Experts of a small language model: 209M parameters, a softmax router.
Below are experts of layer 6 (counted from 0) of a mixture-of-experts language model. Rows are named router (the router's row for the expert), gate (a neuron's input weights, with its number), up (a neuron's input weights, with its number), down (a neuron's output weights, with its number) and show model dimensions 560-639. Each number is 128 + 24 x the weight over its row's rms, rounded and kept within 0 to 255. Numbers have three digits each.
Before each expert's rows: "comes after" lists some tokens at least twice as common just before its tokens as in all text. This comes from a sample of Wikipedia text that the model never trained on. Tokens count by the router's weight.

# expert 15
comes after: " ", "-", " re", " (", " was", " a"
router:143169129133118120075113118106120153113158097164112140077174098129119166141143142153089143108085134119115096102128125115122142147128123176108114118168103146159133106153182130155082095101144123101122092092092146143137156119138125153124123155
gate0:146165122130124111105111156136103127176113133085141143155134137178146172133076127122139107137118139112144127125107131112187154123137137149136135138109155154169098156129103133114178097156170131075112135137103123113143149146145125124076169141
up0:142106117139102155087124148096141190162112131148143116110161146155184150088104138128163112135106102112183112136092188137164118146115120127114139106172107118175124139098110150126138143110136109098108102124094107114130117127133128160105151115
down0:113112111161121125116131171154095101134110119131126152133161136131121121149083089121130116107132149140199138136168180137166122138114159137076119121147076164166118138129108148106080151084130138112124098121087139156146070114172135121146132110
gate1:084177154105088121140102169131141154099137099087123139154093151126100142156110145128136099133160129136130105120097091102190115113107089105144179116084121101143122072156072123131137129174083135150166124104148175124132155136114114150114162121
up1:103122140143136163098118107144127141163170090147099130126150196167132150128125132132135127120166113128139156098176087098169135154130136140176094160168117137146112096101114135114113103150143091146108134103144139115137105111139136103131136078
down1:160125163138142154139102127151140120122100104148143099117108088158131128176145104103136133123161134157144135124145100143096123063104154189107113147152140115092134119132104127132150160156131139131073099086128114166153147140133145096113127132
gate2:133138146173155135131148161122147134112147090139132124146138140096120149103093122101160132113112099160108138094137075092227157151189114135136111138111115108159150152129153102161126095117135145088096112138111163104171124120075127112154113150
up2:135122117141148066123096131134091136137109120097115166116109111129129149120085088117132119180152100116102121141093117109169129172143125140156135078117094146099079137108120098129090157156102122157128109105145106123128134107127133089109071141
down2:124147138155137131114155118101095094118108160152113137090106070158157088123167130125141152137142104160111102166108075090106099130091126123114056107128128090099125149119098099116118112118135144104124092118133132154136144085120158149158096121

# expert 30
comes after: " of", " in", "'", " with", " as", " for"
router:139136176161133161110126118104117155090129176087098151120161152102170162151160114139094128125148129091144084100101149096145112107111142149121136170123162082150105135110083127128124111115099149121147167116123114124093152173115085111114127184
gate0:113119101145139125192107169194119071111133144162114097140125150129166136118135151110131129131085087107142093119137131125158123132124103143128106104134125087145115185151114158118064098159143137099125135089166110150123108145126130103104058123
up0:156129120087110143102179135139121147087094127122114151120126124138112148119101110159123141124150107085102120140120147122153092161151090139172135133162113083120141126124128097103132117120127145145124136117117103115123124101132097090188152099
down0:126114147110162119130115154115129101150133125136142151123120142091158146186144126137127078114123131118153135164131126174116070122087116150163149121117134153137124140100118119106095119118148109127095104114098083107111165115125113126110116117
gate1:137172119117153130150154166115138128147122130201163141115173068131131076169136130103081113137126111159122082117134119138136131107152112150150129183139142138108101163105144162134131121091125119126168120111138159118107109135146122157129181143
up1:071101105150126106127146144117133122131092121109104105128116088135099159099109131115132125139106144162134142145100175116121115090099101104109143109165160130146131073139123156124071145146112160094122096114114145161186168127098155116150109136
down1:099095179087140119145115126156130100143118098118119079092157100169110125113166133157154141125142112150136086128113135112172138131123142104130142092151159078118124101097098138153115137133101126080134128154121137128097149140136115159187148121
gate2:107139147103161152131137112097108132131093157121137114119080100114134147087161172172108151120154115149116135145105115107165164105111129145137147119150148126121135092137111104110160111133107146109109155113117138068161125123127127127175108140
up2:104150135081138122106144097127124131148111069116171160114120130173165170107103102125102118147113129144156152130182163140134090164112140065173125120075151143133129147118136096112132129162133137113072142126139167138094131072151112144162106134
down2:142146108087129130108154086107143155142163103121130158147132102149144101136109144100109125121127152138128112125116135114125114139142120083162132169134150129143157134145156100078113175096150161153159178174095114131153113113195117142114143177

# expert 17
comes after: " the", " a", " of", " and", " an", " for"
router:119161125098124137099170098127161105118108132103124121172139059150138088121143114097145137091148107132115168165104120123132111096109092137099138119145134131153104115100097103111131141110138147154132117134174138117140134160109137156076135138
gate0:133153080112126140129164139118142112086108138125138130162123131132042135181115115107097106103106145138086142106133152094106076092112092137112173111125115154128130158106148148111140115164119124150110099140087143080134119114150156111130107143
up0:106115137138126146130110147111100116126090078109122104123089133124099124152085155120155101130174153134172134113147151130142125129136127105091107150146132101141101138137128093116138115121141155157075064125114084167163126158145120141142118111
down0:136102139104144092130134104124134132138127074133145130112103153121159090083104135116157139136150169101127101127177125112158152128138100114103097109150083119115149104120165112144119171126109128163134111171128137135122129126116106132091132149
gate1:127111146088149113150147107095153139154144121155123165124140135137119113135158133158180122133098128132134159157155095076112095121120102106158153136154170165117149116090130117118141133111119132168186173079097144156144154174088152126063094117
up1:118151080144153163157132178095124128192124131107100078162157125105116121115126131109089162131149132141115139147113120159099129184156114130114181095108103110148116141143112146123082152142096103135146139153164156163124136106159119159154096132
down1:110095088107140137134107138149124096118167139106138079141124079125105118110140116147100106132136136122139110099168170175114143121160101131140158107106122082117144140125117128170159123162137115109130159131169121147071135126152069119177114140
gate2:153118100150147100146120102118109103151110138150106126157101132088133087144111151111157114168073137109129132131118132126113175075142084091114138153131134168130159110101141120134153148137115142094094161135143154101150157126139173126105092096
up2:114107090134126139164138148144107067160131120193101158130162120167107108163116137093150155147152104109123102127118128126105125113118096150111143128132134101089105133102149102160120130124084122108112147145146158118128065159194127108143143169
down2:106125119113113162123081101158169135103139157123084175132134127148136128129154146097126109132086126159163137164113155125095120124108110150116168180128155109115116091149162110113133132139134179127122087112194114124114149162118125161138125124

# expert 3
comes after: " |", "\n", ")", ".", "==", "|"
router:161161153139129158116100153153120126123131109136179136119131177093118159147119131145083145109132081116130133111145162151146166128172106127116115097154103109120116110142166160097133156140147154143122128125152121159103126107141137112141169127
gate0:170127098137127168124159175114102094111142120123133125151139182121123145086109108110105127110169067102164092117088121135100126121109142131131128147156111117113116136121125156125161130108160122140141115080118144125101140125171099170118147090
up0:107165118151135103102128169119152112152121113087129142096122119141103142111111170115113140162126153135132123122132145140141132119155109171112178128103153120116148087121151100117145103122103115110144116184097107134169134138105112154147144126
down0:192141129150152090076111135127120155152151176099126147149143098113116129141136167148067141143136135145158107143129187143124131168173155102138137122175098093093116148157085147122126122082165090132143119123168149097121120163146124131127118135
gate1:147104146142150173127133147129140128121171112123090112154153093106162104122132148092117145185098090124093133130157151145121128088154143132118108101124175141128155165106134120137126166159151135103127146146089151156135142139135126138098141129
up1:126176121098099057108132118136105129106128132170143127117135164120149188137111132161088132136168110118153156154134147085140123193143153139180173127137132153087170082137122124115126114143152141074096133099116139135131138133143148160116162127
down1:085131112093119112131092121115134154122142100101135165087141151108155168140099159163120181164124149156135154117113134116142157122116086101149121101113129156113150149128119165123142063127140153101135161106109170119093119127126100141128092118
gate2:104159121101108110125081130123139095135116172136148148130106136107143077112087160099135138144099157118105126149126130163146135112114080161111153076101108122116135101074137174141130112113156089126162118135138158103085130138104085112097140163
up2:106119105119127145144162152116104128127119123136114136131118133113109171141117119112126123164159159131159118142159121101119131106144116106128122110129131176109093103157144076186130112098129150100111121146127069126145150095103141117083094142
down2:100106125141141120085156162095092106122153149152139143132109117101136179105072119098139183126153124094154074183102135122111101129135183132101110064096113088109183105169126177121156116096118126129156119086156107084116121127058149156092101163

# expert 0
comes after: " the", ",", " New", " in", " United", " of"
router:159147108106121110130146115108153133121104081109099155165114082159150091094106098151119132122162115150105139173127130091168099132150133142092142124141079098131109127095082144154159148132089174141118163149111124164146126153136148127180172122
gate0:089169083149138158109133103099143115144148101116117106113094129160104089128117140142090132161097070125100146157121100156128173142174137095117131128155121145124165110127099136122112131135114133174130084153119123129155136104073125084159121159
up0:116110123070118117117153143096132151133106111094131156102157148103160134127168118150105137136126104130168104097116122153123099120141153152106123124103104122105103163119132125104110147104149109078112125121162151144115107129132174165186106138
down0:168153152121095137101136144130136160128114145159100117100156136098170137110135121151139104127163089143132116105137160131151121104141173121151135101152151119141139140164144098161108131147105116147117146156159125104108128134121146143123158105
gate1:115154160137115108143148107150143153148145147125127145157118137100098185150125168147153132148116107095088165164175109151146089121102072114122139131128087128070114148107107110158099153130148112092152144140121156134127136149179135142144096142
up1:107155076150120173175112172110092122133117108121135134091123131095121102135117116125089149180140044123118133179113141143108130148164123096145118098107129090091147130145154139120090142129112133091119140135129144092101092146136158109114109100
down1:121119116189147129084153147146125119127162121149127100098089100156123124089166106088100133110085159142104107087125117133128119125120124144117134121143090145120133142165134141102127099138132088127175146112169126101167133115106126109118136127
gate2:099121148139158095081154154134131129096142131175105132120113171157117140089138151178133199120106136121125133102144151163142138155136164115080154123144109134105139127140116136142121083105149122161092131151179160135087151155113101096138083099
up2:100108141123107146106137105130129150170117107110119101138107098154114133163108142169117133099120109112167119113093142113118139178129113108107108141106121117087134141130122143103110144119108110117106128145120142142139131118110176127168101144
down2:133110170104132150140141138092085138086123080109183085129127149130138152117151143159125148119180196162107148075093148180137138121121171125137133148158127127178149126124100158140099115189151110143115161157137118140141153145107136124107136136

# expert 20
comes after: "0", "1", "2", "9", "8", "7"
router:152115124161085174128123127112138101118121135146161110125137155095114198153124100119072141142138125124132064103096175115138127125124132122141123155115107150112125136168157117093148179166122144123075124133145113171139122149178150103140132148
gate0:138152114108121169143156110135121134139178119095167124123093115144136091184146149133110115083128133121146144120123121103133115125135169088121144131154103159172121167141130155140120130141135144176101152108147193138124121131114141115116124120
up0:105169149123149089161124146151134128156114100147092152142124152095095129113122119135154120146123164145169109161112121121142177133116100126108133112141107165085121157142122164131117159096149118115107136148111118093139185135062104127132140126
down0:143118130080107086159111154130104090178120157154118108170116168166078131105124099127137155124096119130133119152122116149132135123136179085090122128112057148117182148113111108139117099111112107110125118160092121090107138106105105128108116096
gate1:140146159053125096105112127170097101122139120168155133100162137139104155149113112153150173139143157146116121153118105165124153123133090077141102154122170092104137148116147133141132154166124139126148135138106136138099103131158145100116119145
up1:111066120123134128112112144119125124142129108123121084135170160164105124108110155094132137120141139116098169094159134130170145125123134071095141113098116105159149163122165144133150121111145087120147079127118149089113143136158141129104147142
down1:131113132142125147153126077116137125133128120104133123136120136112121127127081130144098089108130104140124110137112098119139116113126146118087150138134100094130142129123113146144137130143133067121068145095152153115131131134129109096151124105
gate2:090135076135127104125128160114105089088150124108135144137071101119139139123124147140104149103124120089163140163127093111129173116147114127129104114169130129116102135098162111147084126126121136093119189105185124081092111145106166100121136125
up2:164087142114117118179142124144127108102101146146189124140103095103163104086099119104111146122146124162127122132118106145092133115114161128159153110128178165108130122105163096125154150131098096128108112124155119125146156176149124076139131132
down2:145116129162145124127113146157131092108149131105138141152138153104087120105100165147104124124173107093139122162134134134108115150193129113110101161131145097112150108123141126106145107112143098092158087115145109139103094133107159139119134177

# expert 7
comes after: "1", ")", "0", "4", "3", "5"
router:112120130123099139168137139131149146102106098141158142120148135145103149130066139104134095106111132140127061119129115102118149121089160160139147113121078108140092141135152171158097121162097151137139147102127103152110133153151135115107122114
gate0:161139138115089120161150113113093101170081103096112168152120101153195132119121138108118116129140110128181118098130134123137140159125149140128098138123130180154143120123090058119112130113152078064142136103151160152141159123105128149141140128
up0:124121106145142111098140108131133157125102165101173163187156130112130111168150103125129137123130157134125110144115086137146129181131102144113141114143119129128139102100139093122133146123142111165120131097091121149114134134119139110105127122
down0:105169132137118113133163114145151115103074107137150090097099135099150168138130135136134101092148112126152121155140154129135166131144126116143133150104106133151126108133112125114103100139106126097155105134086141110148179158161164103129129178
gate1:120130142147102121160157128125122068090124123179130161147136113123128118123138105099118122142131098154166163124149134154143157158135129110136137152133105165129090165127099101117142130126086149146093141127133146137150131128172141142155128174
up1:116165147151099100082147087089127074104093142155121138139077147142154131079125111162117157128112135147103148083142118187133127123121104140167134138126161136117144100166119113143108140147103152080173137128151117122158122125102136179162107098
down1:111160124137137089128115117122106118154113097121094113152130107145115122144098115131127114137097146115076124121139134148139105151147129136139125125114138159129114094094136125082096083146149120115172126138115138089154124123096134140148096092
gate2:116133127146134172130131135128116142127103106126113152143108116122164125163138146157150150117133118128152102111158097132108101147101109082163117141143142140091144114123177134136117144114176110164182171128142115032115135141066176113129118137
up2:129160136110098115133137153112151097120160112144147147104101126145067130151129122132081121105102145126106162110114142166119109125133100137097140122111111166183137128117147077131175132149142134153095135118133124119079079151104136127116135111
down2:131132107125104092176166131140133112157128109133126134140115139098106136101146151053106132128116161130085142101156141103100136152119088138073131135111129150160113153141122067098125157116160113139144092134105146160104104104136163122145107140

# expert 27
comes after: "|", "1", "0", "2", "3", "6"
router:127145132155072111131107148093131104109131114133154145130136119087152173133111096123105137147121099150136097138145141091111151141150113145176112110145124104130134115146152127169105114126129182135117121092161111130151111129148142105145115144
gate0:116146093123127121115134146072102120126170131136133143203109134117131120125141131126119143096133105131151124129113132161090118081196109097105104146127134112113128159152101144118112126147166147111178152150110082114122154142151138158121119138
up0:149119135070129142108127136151176153113100097133157076133145129121116101155119122142120159115186157159127113118127146143164130145114158079134129091135096173152128086104105143161109149129155114103087100128125127127107121169136134066118102145
down0:155112167111129113082140155100116152128118119105122148153128116160132130161113147152120128154105190142135126071136117114108133147117169170131089116134151130127072120128124134114183106127139144114117146113119102121144157162120113110097163083
gate1:125178168110140119091101152140082144158111132155164110113133184139167149107092121129112136116094118139141144107151127161135129158145133107152142132128144113169196123114122138125106115104138143147106139142143154112149104102145115106078125153
up1:118138136119105124125125115116097144128126123133127091096124098106117116127123140148114109140152127142148153160117115153148126141120127155129135125124137174132100087123124153090088127133116133086107150125103159141095075132117110105128078112
down1:150112083129105139131154146183113141111134154121111132126108141135132104118137148141131118126095131151128166103105103161132120076145161146076106101097118170144146136094132095169127109123104097114125170123162139114125113142083151150097164129
gate2:149089123131105148175118094122143117174124130097089099149090109101154101114146124128173126114104151132119105108154113133131107144116195115127163145083206167134136096121126102146146127130125110147176122113145125119166101140119134131133106093
up2:154113166103087098162102126117122129131138141156128131151147118108083157147114119106136107126159120110133112153129130095146093150159115156168150137093166106116120119189164149098188136121178151133158080130145151119177154152129152106151129120
down2:127161165153123098165088128136175063137067103157161138179102090143101103114131104132156093164156107155122099072122099144119131108105156110104105101124127110095117109127121134123091158119135144109145154104136154087112118173096153122166156120

# expert 4
comes after: " the", "-", " (", " \"", ":", " of"
router:144144155132102144125087111114085174159132088136142137140153121084109106147089132146115140123105159106136114080151104103139129104151117092126138089145100109150127141110169116173102161104167144103132124104140129130130144105152145137119106141
gate0:186164117113129101080106099087100143107117147107125110121086135126189100107090149108156114128097097098127152122079123140091104127146153091102178119112140145119125124108129159096133130098139090115123131104145123098139171078129129122128128093
up0:102134113098118132101108118086123119155108138093128138150092157105121144120144130108119146107123085113089138106136135132143101145115151116151130153137079161119130140106110120135126081180123099121132115117180125091097129124085171108128115131
down0:137108126119109100145105145138092124162128107122091093146152142122098098114141137107118134164077114093110178133142106129113120178150141113113134139104128113147132120116136144138137139099133149096215140147118116128091107112135085100142131089
gate1:122159137109172134106144172125125127094151140134077128144156102140143127131171114094088125125152065173091101144110109103154091119186121115120179101095108075173115146138112108119133099147134138120125167147148142123138124129143122115086108153
up1:137097120143099113132155110148162106126142139148133155112116140142119116096149126149092129132078126136120120107118195096177137124149132129152173106129128182164141085091161113152128110123099163075148133142116185086118141109151121126111102076
down1:100156111137133092091105104147145148132130133079119082142122130138139111142134111082157149092055111123134114167107148164085114133122102107112121139120125104124123139155140141160107136176136110110098087133077098087105138136121127159153125102
gate2:137064125167099095143131130149095139128145094125119123122091158183175121105123146146152100136135157134111095139127109178093087114137122101100095157148118142135088169114160141124152150129127103122135128144161136182119130120197077164118140175
up2:089178174133110074108141172120120115094163111167132167153100115131165148122101152115135132088135158090146106091109132156149173134098143167158106141107147158132152109130119102137123149115134166163077136152135159076178113078120103108127128134
down2:142114121070122100135095103123100136189115137191124135100134122134167112115131123153132118145127106168120183146129150136121142147081143093150141098143144107110142127193130193131120153163132119152084144107102125164157151086164119151129131140

# expert 1
comes after: "1", "2", "3", "0", "5", "4"
router:125134161176094161120113132089136114121147098180162154102153136112156190123110150157115131146158149167124117093132174113115099116102124149150130145147110142123131148133130121114119102137091181068123157127094146132162125148125165122150158120
gate0:149113151127127130135121143130151114150129152147076141110118110105160152140141122158126162145160101116155100177128164136136114133136123113110146096153130145146113125127151135131132143147118088136140146137115133145096159121156138128143153126
up0:147151121119155125130098144130121122131111102129125099144120142155118175113140138129174151136113163135145161121131163138137131102112112096118168172112135109141095122148149127163113109177164100175123172133160156119145125137110148159114165149
down0:155165148098125131085141163104159120128142129130106122119087116125117150076087122118121120144105169143113114128123115121132162096134146101121139178069068116146099121132157116138110141158132095140082134078124120144118113132157128077140190115
gate1:164109150112102163095087122127110142137106146136119114154144133164187152133132106084093135076102145112151097072124122118139137158120149139120139139142148119137098112160114140170135161126178144143114156113136157112144088150090110138112101110
up1:073127124151127135101113177135096114133168131096158147147124123087107134120124128094124160128146090094135105134136106155104122149125132109112142121128088124164133122125121156151155143154145161123136098113100127133085122129117084159107119111
down1:170108168139117152101145188156132110132087136160106124120137126112101116168116142177109111096099125101171167157159124129142147141087120143164109113132091133095123130090146139090167175162151138149148139111139116147130130162159151180100129152
gate2:120133091096130121133116139136143143136127130093112110135117139138106114175115139179089129135162145085083161106139126123145184102141123105109111128141125127138141102133116130136112141132107117103146125102110140112109109122132099126138128137
up2:131155119138140112144132140129152177109121123127151133104135110139124113103138151106142144087140169159123072137109129143119158114087102118149099081114098113107123158106156134165108147154160110159172126121153111147150130106106146137117139163
down2:128151133116158102129105100150110114156115075161174122140118132124134139130117159125099078108137118115115098127127152103129163145112111122129125115178166066142106114170116115130087126112102142152103086116087094127143126126135115090113157133

# expert 29
comes after: " of", " and", " in", " to", " with", " is"
router:140144160125127127099072155133187132122162134118110118153141171141136168141134109121131127127118102105099088121157152170139147147134134111112104073092144096105111135094116117104127102164150094141130135131122143096104142157150089138141143124
gate0:122126138118178118187114087137135153150146134110122158145129151116105122118127130106158156090097140121162142081123101090132107088124130136122132138134156142128144096141148107133143135145133102158124111086147118172139094119138077151129124131
up0:105129136081159111133124099123126120130163139132119145116148128103131131138102143127104100061113149137157163160077109134131119149150147104134135132144135159136127115111107105129149114158105093157100155146157149108144069118136130150141186111
down0:135104140144160122155133096148165150150146156100144144139161143110146172148076203138125101149079135161124092172131156148106057085122116116125138148110160172117132071159162091108143118105160137147142169166149116167122095091132131159139134141
gate1:141115131143149090104110119107104147113157125145132122141122135150102095125138091131148159151139112143132152144160160093150120123121136100126090159124085111117105137174113126075058128154087124143100121096135109121161158177108165111158086144
up1:149168136097126110110157123112170135109120106136143096129117142144139177171091097111148116107100125111144137108096146099131123125174149151121124112089128122127118158129163122118108113149142157107133121143114142152118109171145090142123141117
down1:183084095163094102156103129139129154132102138128098149149128128142169142125163175130140129083106146135127111111101110117137111062128153118110165105106115136106093111114136121169161113078131169126146107145142154115115143117142108176122152103
gate2:132153123134098141148154121109137106136127149106124151144155156124138111150116084127137136119115095141143126126156089116100096143175150140134142145133152101105156129137155112091127112088134139153128144117125115127125129153171119091126156153
up2:160128135130146103113131145112090116174123118133126175095154121134141116128098125144135095149149118143154113103133131129133150126160134158084128132150134126195132104161114148170134115137130123081117150122130121160143179148131122135149112139
down2:168131116183125130088118169149093143146145139146107169098110143132141102173068138131158125188159123119141163115112110167095141166123140098130090134158092175121163151113125099086132171192165134117136124151130140161124103107116104164151140117

# expert 14
comes after: "\n", ")", "4", "5", "3", "6"
router:150104132115117143132103140133139144159132143112157133108133125110143167141151121154119114091125190123129095129137132139128100125115117149100120143133113143139123135092133169098132113121161096099086117132105135129108116145129154116099132193
gate0:187132092115149144093142122153078092165112108118110159153135157101170112159109175105148127117104180139121116174127130124107155123135135113126114103157110154106138130118126143139097143112129152118167142120140097155069144102141122159086132156
up0:107131125087124157123098143103124130116173144142167148173128121122110152100099147150093171183160143120145117134153158109121142142113130108094110162130139133115089145130106086127189096153140118147147112115132113090163093157096155099174118136
down0:153104137127106160175125113128123085168128094124168109157120121178090191151133178157116111133119144137155113128102145138138135125134182124167120137124121111115147123125153092103144137139162158126128123123159125153143105122159123095162143111
gate1:102098117135145098125122115179131126114162144113161121110115147116112090201165123131087120096133137106132145124132075138125134104171141161146103100079153107174170128151134100112105137123121127144092129162167187044109121103085109148077114081
up1:144145099067135140130142131120173074112098093142145102164103086128142121116129127133136107123120116105155144124134153156152118125148134122147117106115142147128127155130146116124116170111081107089105116108090145165106083138167118128110050151
down1:099098146130129104130096088112126127102128134121158122132144139133134070170141132102122108138132150139112088141123155112147144110171119105128131120181152186125135076126111118175117173135101082081125145088133128142106116166151111182096133096
gate2:130123130144120145114180111158140162141191126077080101098122123153168117113141146119112159142131139099118170081099114119125094104111101114138112093089084122117083161131159157119166127130122115124125105147177122151120140134142123114133112105
up2:125082128113162126155143151119070141118111142098087130092123120144155120113122099150136092117123130121122162127145136130075129124124117114104141073074090129131118122139142095123121086133091151122101069182146121137133172143130125109112124167
down2:156126102100149130128113161140198176146142081133128106141112165137132107107100103159157129149137176085125126172155125110138164165093145121160122106077115134124139139097125168152159115151135158125137114134129118099142112114140090120113131173

# expert 5
comes after: "\n", "|", " /"
router:142118128161109135128130129130118133141119131147126114131143119089141158148153125135108076133113147140123126134108130170087170157104121116150125131154141113143113094098169098153101148142147116142093139127111142069157089107148178140155157130
gate0:096142151148158129109123128091099131106129150130098076114145183125144113096112095140146053111131108156136168116118118130096102124160155113094119130129087115117174187136142105147148118175138109136119107148166150126112124150114115171129147127
up0:107092191120160150151127084142119120141139140102132130123102075145112091146134123128086130117149099172161086128108134153108117119081141117108144107127130127087126151138110120116097147101136140129123179088118174138104137117131112154136108140
down0:133116100112102143154122145185127140101154103137157164146124146127219101149120127098196141153138097131151110092122135134112158121154117139126156129056168192109106156145134167142133145121120121145148112088150127108116118114152102152106182089
gate1:155157087128109141148149120157154164126143137133140152142131123115120132133149131131179129136128158105127067130111141145136129148098144164095157128121135143139152120100109119101100151172174163124144131118171137095128135161098073088124105164
up1:116140094122132125104086078127113105078133139090128126126109137159108130175155137092099106095111122142133144121111097145146129105130101132118085137098126149132130164136192165109153109178145106169168124122112097108142111165121130086108151151
down1:123128119177149155124110091166101137126128077098178164138092123132077125136136122120118110158125126110081112146155125133159115115103098118129109158145146110143129090136134112133135112125145100132163133146141139107125134169129124142158112105
gate2:106109113132103159099141075103093101157091123126154119171165081122088128133130111110148149176146105102152150135094112114143112130115124100081133138149137140167143120122124171153114151086132090101139143111134176112160133126142091148163137123
up2:091112101173095162138106099154120099092117122108138150141136137173113137144135132156158158162095129104117126116091151099150102132117158169117132085114145110107119145134128158165122113132122065084138123127104169140112100117125151091107148142
down2:095108101136126141130119111145079127118117101163097103136115116142109164137161140138125095116132088153156122103129115122118128128144082121133109157131146177096130106101112129138073124142116147101161092136148154145084124107110104122133165117

# expert 18
comes after: "0", "2", "9", " ", "1", " $"
router:129132118171115123149060121150112108133120127125160118143147151149123167155144090166143139100081135139151105130171183144140141128136115151110162137116125126136182101120166161127159154151119123127100149140159192100120144137190144129101119167
gate0:130177084146135094110128150127120105157119148147106113147120133130128098167149126159147111121160096123139116092099168135119175135161118129080070109099112088116137158138105158072146113128164153110120147133130142116178169119162087133102196122
up0:135145122080176097126155117100096137111159143102173152115142137165105128076148129106151115133138143133148098129116106165154119124149096110153212112187151095090123154120140132163109092126102124127113082129124119117141126141089125120187134173
down0:094169115156093109177139113117137118141072149151124132112113067122128087115147145092123151100099134138136112113152190106108128088111113095107111091174132139084144126156163157119154139117116163117151132099159091138118170157118095147130130120
gate1:096136148149149128093143150149151135131124146121107108120114100144131148135121106144149130105145110110126078162136159124151133105182118121128159109109137128191130187170096108092085132136130095116123154111131157106143099171129143106104148155
up1:131138085087083122116115148132114133089098108083128148117107121142120149125112077133132128060145136132103174122119153096140168105119117196138141125088128103157156113149162116127112132166099134119105169158123137101161065125111130141202128127
down1:144138125133134141085115128136100101102155122144094149172137101133137119157127130110180147185096152129090122103120116147166149105110117146110096119101133148103109114126142140109122099158110117161154125092131169142167128135170148131156132105
gate2:095146133171118135152152098116133129109144131175174144179164170136092129119149158163128089143151154147107097146100119097149112092157133126145110128146125105110125141113127117147153161093116127179138116142092082126133140109113150134116118125
up2:082091126149112086137158104165175131185119155119131107163102117149131135164105130114143161158129150090109119151117137120169131122100125123183115153140158092091134117164095122132139176114102136056104125123110143135116163095191141135129124100
down2:136136156132156167139120124147164173137138080140154098151132155152108132076106088137128117168195106130143102160128145098147127126088147131135144137099132125110103103124144144189140101121143137118096113147125132116128120089104138142101124143